config.toml
d_model = 512
d_expert = 384
normalize_top_k = true
lr_router = 0.00117
vocab_size = 18513
norm_eps = 1e-06
beta1 = 0.9
seq_len = 2048
Below are experts of layer 4 (counted from 0) of a mixture-of-experts language model. Rows are named gate (a neuron's input weights, with its number), up (a neuron's input weights, with its number) and show model dimensions 384-447. Each number is 128 + 24 x the weight over its row's rms, rounded and kept within 0 to 255. Numbers have three digits each.
Before each expert's rows: "comes after" lists some tokens at least twice as common just before its tokens as in all text. This comes from a sample of Wikipedia text that the model never trained on. Tokens count by the router's weight.

# expert 2
comes after: " the", "-", " a", " was", " is", "=="
gate0:137098155156067139139117132122148173163142148113142136113104126121155131098161162121126139129098129135125102100130076121101106101146151109123160106112177125136121116105133115112120120128121135
up0:139112094157141105150140165121121092120140144163135128117183117140145116096090162118136110152149081115147129126120111134139151118140175170161132093068130109139131143118131116116118163131097126
gate1:100143141141190131156127156101132120114123152143136105117123143119087130093145116134123126108142089145106140095155164092158138109114140085096128158119138135141140137127126103084142124097150126
up1:166135135142126169087123112142078144135161128192139106124095149125128114194123139143075162110104119127109153158140122124129135153123162144145116091111148153148114106130129103094131107137149148
gate2:113145140100177170132141070137139163151097078166192164142120098150100153176134122138175130100120115107169135176154099133101143068151098144122113152108127154113147168113136145140117166108129140
up2:117106146109148114136155142138130156136123144171137118142128142118153160093127144124127183136156160109162102102172155111146109143117100168137137138186135138123123125140149077147132122143135115
gate3:123110150088128091165105109141135091133121139157091148157116179127101157164087094132113137135144163133123123122127121117133120115169129082135099145102162157156134149140111140074144099134108126
up3:108142106185142130083139163162115129156099116131153155146126105158102134180127140109169153126110106143137144105138171150184161131094145145199166149160149109079144194132121116129140118153098169
gate4:109079134121089123094098146148116133085107135152116093121121148113106111142123180136114137145145120152145075112122151119122115137133120166138165135136106150110137128096157121159141100168118134
up4:132115155133097144112113138111112100145137152146140131116135163108119122163088187130134135127138104134103131157137186116134116144137090144141103114112151116164120117133143075128112097108098119
gate5:112146143166099122141150122168138130147147171161135096117150139156153144106132114108149127157106170113113109141123131101120089140109117101095138134099105124110192094096115148150146143112135128
up5:174103154135161148069143127152112107141088136151116149112123148093068109142126100093141100156155140096090129128141138126090102128148109102157101121119130142139144148123141152130141098119128148
gate6:135093105168161138083115117102097138179149137102098115132154148117148125124118100152135102172150156087120180120117111116142119071127170125097132151119141136159132141156091175182117149075088127
up6:111122135114123098140138116133121066116145141125128117156133092109114129061124154123097131137123114129110130133159171116125133109160128072089090131132138128118109159116093144145168142190117128

# expert 11
comes after: "\n", " |", "-", ")", "|", " \""
gate0:126088115168113110121095146053126172124173106131126091122153148143121129146104152081189178160092180114131111110134131121111101131129121096149104099150147112103111133100126145153142170108152123
up0:124101075116146137181129098080107164104134114096158149163101092121092138115174134093104138161169069143118124117118173131153138154129125155127138099141121139145130147084157157126140147092105132
gate1:115131174148130117109113128058113113149158115155152143149157129128128117141128100098115102133106092134168112109119095133068106103100110157097155118128101087118138148142149144151070185104155110
up1:146147096133116158101070155138158074151120113149091117138100104095130084126123118046112144114129149095153190153082169137124166108129104116116126135143130182151093096145156112105184128117127142
gate2:100129078149117144123144095099136123135118106147108101104163156147124137112129130124130163102103146145159169148117177121157116123119132145125139110106146160126096091133090147111159165139104114
up2:170134161156077159069198110176118116144144130121136102138088113121153069108207132098138135105079113135158157122122131108154154119147156151102117090183110146157086152134151107102118139119123150
gate3:117131143129175148132123099169129158117164118099077158179155114133105133096144135080099161112121104111145121104120186121105107149118150095149138105127146088103137129098123094128131123145148133
up3:079123147131116107140164124125118145138100116123135107100083146142107115153108130124145101144121148129086125158152108112155127120141122165121132143120109164150084171091117126131153103087093131
gate4:112145152124181123153057094095105137129089117109150102115167160162094108111153135137139116141150129133140147136095122107112137110152091135138144148141136119108152112083109127126145079095145123
up4:088134198127114109126121097081118139120106111133135147107129085123135130070118108138124143118117160135128131163131110121116117125110114111102140123107107117122111135149150120104108136074158119
gate5:132113113158189117102096138142173100126087075098133124097153130103114114134125123114124117114160104136120110145095138092130107124116137128083174109096141135151138057093186097108114083129114148
up5:145117167137128110214140141131158140097115112126136121136149124153108120126118127123122148186089150152152167140107104134137123175131115096124115146142124124137128146142130132148139126115145139
gate6:104141113136092181114137176100107118128105132124170085137162105143094150155143147134122082121150132120098143120139129128149165106086142166123097092117125129138160137080139123101124171140095131
up6:126126129152101115094101122136146166094140111146133158117128102181111136128121154147149134167112107143180146171145119162155140120080159099113136131120097131124180099147136158118093067119147124

# expert 0
comes after: " |", ".", "|", ";", " (", "–"
gate0:088122085112146148136150102125093147132118093133092117124141114107158094161155148120115148107116080159149177120132103131083100114162154141157123147138158107156127095123121111121108131117165126
up0:107156147165099115145163125125144110128200146146142110138129099151147100101149122120101102091100092110141121122097126113083090129134118107117157132124149132103102145063118142091152156141106101
gate1:142137108115098126127118103144096163177087098120109120167126149115131108148146144145101120152144107175147161113117158134138144121129152118122137120146089147132109145136159149139164110114123144
up1:107126112085133151123121152160130132153127144115140143110099155078154090104100084077147144101116110119137133122161130125113065143095124152111151110111142113125151113145143159136132100144131126
gate2:135101080142143122157156131114145114174167089105148126168143120131177141147113131143107109118114135127126043102135113124136160136166134117129112150158135125118188088129114114174166139169134131
up2:128121086145127094163121155134143107096136141083134099134087145121098145080124137183108157187110107167072125128120114130102150110127140102090139126136122130147132159151194101093127115137132140
gate3:125157128113130116161110162105111146084160100152148149134119105125098162114148094153198127114139114126091110124137135119153115154122128089114175135095105121140153085106111108117153115111138136
up3:169140111149097130136087132097118100172106161149120164182129149121111143154166107120139152126152126114147132133145102188142132109142148130099135138103086162125112174091120119103179127115115147
gate4:108142181141092154136128087097139126115082123170110118110107176127093132157133150137111133116103153152124099147089135147079175127099119112106127144099166114135139141115094112098149136118128177
up4:088122082151119108114144111062148120146120182137149106152162093110144132082155115134127126097092094126136111114161183123089134084121117116143131165103099141145123146138133093093128126157088106
gate5:148144164150151148122161132126101137134112106112124108100112116162100098082153162108116118154130137091102131184152110151143106122123167123109144146131078104114109107133147126151113127117134131
up5:095123146163132127162087152147116123121123076179141074129153151169128099152164083111118139112140119097119171175136107097129100091080139071135115126133169132099143125121168104133107127116130154
gate6:125117146118124138150085156150133104110115135153101128130177117152156140102107115166149132081126111144121110134108148078154092128160133176125118131123124080116156133100059100123082126133109131
up6:093132146122093148110128109163121132130139154129146131147124151121131115142177127116101172108099129125153124141154061143137139118108148136102159127155140112114081073133106087159138142140146122